{"n_layer": 8, "routed_scale": 1.5, "balance_loss": 0.00297, "init_std_router": 0.0195, "optimizer": "soap_variant", "beta2": 0.99, "train_tokens": 259500000, "dataset": "wikipedia_en"}
Below are experts of layer 4 (counted from 0) of a mixture-of-experts language model. Rows are named router (the router's row for the expert), up (a neuron's input weights, with its number), down (a neuron's output weights, with its number) and show model dimensions 0-127. Each number is 128 + 24 x the weight over its row's rms, rounded and kept within 0 to 255. Numbers have three digits each.
Before each expert's rows: "gets" lists some tokens that make up at least twice as much of what it gets as of all text; "raises" lists some tokens whose logits its average output raises strongly, later layers aside. This comes from a sample of Wikipedia text that the model never trained on. Tokens count by the router's weight.

# expert 7
gets: "g", "ol", "il", "l", "oll", "ang"
raises: "ly", "er", "-"
router:078138137127129113140119151089068163108150163123110131120138138141147111092113074132162122120129100145092171132134136146117103167125106175114152112143116092128144108142125115113135129131145158129157126156092145156115144125155113142132127122098110171110129150121119111115138118125155102047116118155129117111117082089160179166150139115122088160122126116140148133148114132147059141101121
up9:085143134110094116167121177166107127127114163168149129137138132095203109104132162111136151107136141120121182122161119164137114112134113129104138147145073150116160071127136126106120164151152135110144139148126100099118132121129115114124147095125148150103102127122078144134142111118147149121128133105076154114116099132148157146155097055105087103140124130149124105093155128150140127132135
down9:094146134162102123116141056173062133130096145111125150159126140084152095160075112128154138113119130116146148143136098135153125120182135137090145148117155141125147105105105115117105098150112153112138134113118135078169159158135151150120144112128108118113123165127136110126122121110155121102075116141154120157176107111123150154140120117123093133098124140172111159156164158169134132131116
up10:103099164111063130170119149207106112095171122113125125130105101123153134139122140121127120136107131131147154148124110117129118069154161104138154089154140127116103120146149123141165103147102173134135158138106183154156120135127108159147127108084132112137135135209145131127145120139142129077116116132124110173108112083145138134133125172146117165131147114136106118138118120151103116120117
down10:137125151112154135138131145155122135147148146155116135065118127116143125160144109136115101109156114124151123118153172188105130121112174105160138148139075099108110145109120122121120149149139103084133092130120099125120088191121123133090125115121100139104188141113107107155144101131180119124118140110153121111122195157154128100071121187133113125132139099128151141108116139102109128105126
up11:102158100078139121092105150182171142143155109165151153139146123117133157144117109114103135135124147131084107131133182149145167145130115110134156109087066080099178133138126145107157149155138149099121104129120151128128129103083135140147069151140100155152137108129103137125125148118135085091168120119131144118145145118124109148139147151065115135140149120173133137145101129113151110124131
down11:115111124145146120097093130154141131162070140156140115132095101149115122150101070115110126203141181131147110105156119130106140130126128131099145184130128080145176120142087162139134120104105148108122121131150102103132126111111169145126135153112124100132139106155125125142148128133097122116169133117123136118116141059132102138118142137113172113146126184174147143104081096113126130124106

# expert 6
gets: "b", "ab", "ap", " Al", "ak", "ob"
raises: "ly", "ul", "ol"
router:078147119138144116143120144088125110112150160126149132143089158137078139114093157130129108117106171141100141147124136123096127179102116136167118117153128090121127078126120125044141161114208152130123129125130185126099145135153121130160134083121126120113147098150137112118096117146174115108082179130130120118129131099120152132126121138134107083127128154131155121124138119148133144099121
up4:112114107095158126148151127167099146128164152126151149116104134095055131121117093133117194149145118119152136145123138169154146135131147117104136107145142125165148095163134115147153149143122138085112110111153141123097148099120075120132119157146118157167153152131141119127125106117151129178102174160071127133135124154127125128157079156128118103115169114074155139138124159125102150142119
down4:089119097103136146123099105106169113159126128127147128095113155115150147146127088141119150125111128164121057135153117091129176117164147177136117127112129167117141152137146104120083146117126134108099137154148110151139132131130114097144109128142115146099104109140085158145141128145094108127140103136107177145123162119128138097134136089166126147162186121102107169131085115146194127121094
up5:144139120086114164126094191116108136124124090131120126108108148143123166167128100131142120105102139144134152130120089145129119130126117089156119159117196098166136089122139118111136139149159144139145101127093126133113104132118127112132115124124078095138151114148159113132123148137129171123038140121162147131156115145118170113139118091123154095149138096166128108122159136127073131144175
down5:140105090102131129137069152119115124124132145128092161130139142142127116143145208113129124126131142166111104152150144168151109145110144142137150164136115111107157110116128139103145119106154131136124159115133155129142149092109116106122140081167136181178121107127171136116140140155126150123155110154175112130113153149158156093147143148159147098117153165090158116169080079106107109116110
up6:122163112115145130133162149097113116133142131142138183088130117164106143157108112101114131137135124117132131110140118131153148140155094110177101116100100112150101120158097114122138139112168154101130123160096153175108132146121108163079162165112125145125185130123087129147118157083134120104153134086108147183131122134112129141120130142119147094075092108126086139120142170115079129161147
down6:133124146080106157130142116128126112121158124123095137127150135072148122163093105143133142158130088135095141068140135134164146113112144129111135120137165071099124131139112140096139126122102126115119121141114104109098144091127106121098107117132114123107105124107189100155125085158090141077089135109128114134149089141146138154156123093110080123165155131132125110084187117123100104088128

# expert 10
gets: "P", "op", "ec", "ep", "up", "}"
raises: "s", "e", "a"
router:075079135153149103102144147072090139087154136142114146126121107126081111105125135116112149073148151142076123162108187114137144164114091133182148134092115084131153084105132115104154147129156133152142127137119158125115108108150106143110123131159156129118140135116087102113130084153163159137120151151135113098130096132159119119138113133145122113126133139134127106115118184163108147125139
up0:081096163190169097123158114122133108103133144090095142109090090101116159119135102107118132066173107148152136139100112125125123138153141132162124109105175129122125137141134056138148138113151162155152110147133081136167115138152109115132133150104159103115125122110096155118107096166148107151113145070131168115100152151139113138135116139099119120139141111132112131140115106090106136122136
down0:151091171124132125105118110111132137094149132128121130156108073135100135090110087152089141123144133127130128111150115157069067123108111143141137096089168129141107113119124157129126094146128084089162122158139094138106128103130122085173130131112131101115083137155143146127135130104140096143153187075168149111116134153113135154147116142123108114114094103170119147110133131100134093144155
up1:139116094148090099130154110146099106117153080143139215139112119137096127081092159068136164137106112147106135109109129129118112096118122114137150142130145103147141108130134158138150120153149146166134119113115150127148137128132118099159111149180088121156078147131111122153186124144156120161134110121121120141107147051131112140146133129129139110113103143167149141113145142173116117124147
down1:106110118166124149108150123184126089112151098111138135132104133143118100143131152102171156118092140118167128103180109098118131108130092109192155161150128109180115118136127132119133123118142153101137133148149099105138177127144115112118084134102142144135107140090119101112121128085147142136161124114168125161060138077097138130169169147119105128097090130139135148106138129126122149118156
up2:135138122161133137151105126143140148085155128121138133127152096109118108102127145110096128132142152138119107152136141143157125112101102195166131158101137120149141073139144177098180149188112135114123130122122128135057123125143164137134121125112153156154119151091116141102144133122100158111081180128084116112105107107153115182167101120147142103124112121161167109153108121112157127124133
down2:152096109138132138148105143089092139094119088127169112162117112113108102165146161130133168122094104125120147138172155075134136130165086123093131149118100131116103128129136107127115112101138123113115122127138085119161115148101114168122122138109110142133172118126149142100147150134121090079117107113055136136176085087133087110133134132103153102091121139147094085130140131131144165107123

# expert 27
gets: "ig", "ag", "og", "iz", " sc", "ug"
raises: "u", "he", "an"
router:097126162145144145178126125123097122144158125166167163137119119127109116107111090128177090156143084137093116171109136092100113139127085128133148116117111144129148082103136120081127144130120173154135120106121129132102106124150109164096106117134150109110139124142113098098113132133129116079095152092137081113114132146142145140149120131176122144133101134108142163086107188152106153136178
up15:171153130129104107132160149120135143120125142126123085187123107135140122109116109121171145126115052116116137114132107182121106153100125098127148148135127144084127134103121157083140100114154153145110135073104073166138144144137097124128115123100199145119122123145127107111118122128117130134099155123156110131088132150119126088125136134121095122149196142120134113086147167126089134124153
down15:165097092094097126154106135135116118166163098152095134107147127124144102087169151148147132156082124128097114126117123120167084147133134153130148125139154091160103110121141130096150105120149132113060118156151151160150127162126104109159156125138125106129138127151146127064109145133113129106110137135100131111173191145126152128065141133145148131135151117121096136164151114143108123165131
up16:161166141143137158152101145118139105114144133135102147091142150066140155139079142156120187100097126135086103177133137129116103116096137116144111131132138177143145133083076129079124128106121120152130110127124096155140110122158146110136099114137114146123155127181138134132112111145110174129105184125162086165120128116119121179159116115163113171131127113094109124124119113125134130104127
down16:122136183125108084110128158161114146138147125126115119147127085149127120147160139109124143111116136128113121119159089125116108135179132112106081152114119136145112123101132128118132158092145091144132109160130159145142132157153114135141127089139158132137100119118173116158115126092125168098148153095116137131126166137130158118098161210129138131162131165059113099146168068122113104126146
up17:094113183154116116110128149149057076105132092111149154166111159119079154145148110143087098119119120138099108114090140124169132128153109117137092112122079145164121116129137159133128164163114140123127148121081143117134147112117128102121117105115121133085130162177123126117151143118157118131114137132120110159114150161144062150120131120159134127123143135148180133103086132123129167144155
down17:121113128127148166133108155154153147118171106142127102149175119133147153108080110116130115114131091107134109128142141128142122131128171107089131121115187133099101109141108096089133110091138095129143124131107072145101138128132130133117149139050104097150111108086160117071102146129103082110152102110133133139112092104147169170107142136106135163134139141130119131098115136104138177112139

# expert 26
gets: "ur", "re", "ro", "ul", "ou", "le"
raises: "v", "f", "th"
router:139104166160124127114154133056112139131143144127104140120050141150078132089094145122142131143144131149121144142129165121123145109107114141151150133169120142127159087092124120108158115137157110147142148149100161168114105086162119124095096092147121168120139099106120111101103127115153101106112133161132130106137092114175148157152144110120107114109165156115170092141138105152121120125161
up2:176124107126111165143179145082109139114158155151101121105086130132089088100153145130143100128128114155166136108132160158152137132105139144128115129120129173126123109095153102145149123101192092142163134088117145136155113094144115122135114095125120108145145093120148156131111148142139117132142122186127129135127173096156121134138112169139154078135136145152167111072145138152121094155117
down2:130112120163128134069149157173139130138057141096096124088144141130120184125125158137134155098148115142127113127183111116134107123133116137127141144110129127164127161144130151129118131079167095152173135170104125098124126119128167135101115139084097150112151145136137174137093099119130147121128114131103172163128068143124180125095147121141164121147124153142133144125160148119096139119108
up3:137158100117100137140138163087129109139131143122157145148100141116110150135106126117105154125116162115159157102120103120115150146115130154112134084130152133077141137139139085140138201153127148142121108140113148171103123101155108115109100165099156159118112142178146130083138079090144121131097131136138115091136115098136130140141129147095130114062116112127138102102181163090162112127093
down3:160133137126143121135153106157172173099128138100118158162163160151166080122160136122136144127146103130156102101107151128139145121177124135092115169114120099125097170096148149133080104122174119140133159114133122108122146099131135066152122046108103098139094125146169132105136122118169118136145128140090112162129116126141162120104151095122134135140134147142151164131122131126122148156111
up4:127104135179113146102127162106065115131132096127135115124120102154165134130105124112118107126136131115134152127139130155112134125128117163103150122117130190139137054126119096093142081088079130106114108121136112159157167149115142146099117100143112112134196127145122168107162110128137103121151088105143132130125107086129152121127120118102153100124109131153144132118123153149144057093154
down4:116136149172159156098136104126123136125142143126098120162144167130143111136119147161124135119139137148140150093140124130117117157110078146184164124143122105112073105086136136130164191121057148147159128148133118148123151149128161134195139142157135122153149157091110138145110112103113130133134100072139120111138120150085142130109105111103110123147160113142137142124187120142159101136117

# expert 63
gets: "end", " work", "rit", "erv", "ound", "anc"
raises: "ing", "at", "ic"
router:093098152172139118124144121131091163171153138125101146111130097140106131092143123148159138094128141134050147149120163078101097130101100133124103113137107121115147082117138140126161111116183131135133100157111145126109087081145112126094125124057117133115144146129124134140131114141135106110109166102127118117150155096133149118144090162166118126095143135086165131122109142148128162106152
up0:160121125136122119118146170133114107133164107093102164110115126127090081139157090145158126108125154150174171062143122134122124082125095135109102116120113158163156088123126118128128109137142159104128126167125146163169095129149097110139147148076152119123165158097163129133152122132102118128138134119168117151125146165149131128129112111134138074125176141172147091112088125140127150114114
down0:109119103096108135161132119097115108107139140131126143157180142101148150139136115102151106129094150110154145153114103131105093161144175141153124136105124151118127114123157126079113115156109140132132148093122164158100118100127129136128148162120123124167160096118120119170140154164133118063093093115128141124112109124164107104153188107183184113171120127100096137131110134135144123113174
up1:121103127141137150118134138163098165157116119127115135111123107115117113182142101112141151084149132134077178145113186114169134155116111102180099150167101115102126127159124110153148163090116145163128098187113156068130157114125123124131123109085110119107131174094114132135127143102139088123145153126072119134132123140102158102139140150130099093112120101154145126144135128140120106107133
down1:079146122096123108106110082133148143129128141133120128111145127121128097159112138154153154149127148112147154133154165124133109117135134131106107137128137104088116151133175110143146215138112110115158095140118103103164151139154147143112156120114099125153126093147115173096128126113109153127161152142184098113143162121166121133114165162115128173161124161173140136157121119185125154120171
up2:164094138125155089137111100121117159082117101152103149107116105144160163125131152140152162106157080131090118122139139093077129116115121119111097109127117131139118141151155133123137150104125130141131091158139124114139086151130144171131113125059139109141138129147111102111101115147123100133141159124138088137133134104147162165148133163145153089109179111135207126121117173098105115156120
down2:109128083142152174152127122130108131143123112138136191135168128141120110127151141111120132130125112162130136093112112141149139110097109094117131134090119142136120145153114171156119134159107151089137127109134142115106136165130139133133104109142078122123114175181112165118121102102083123150154156139197113123170135122114101145121107143152128172129103131069140169110110094074134091104141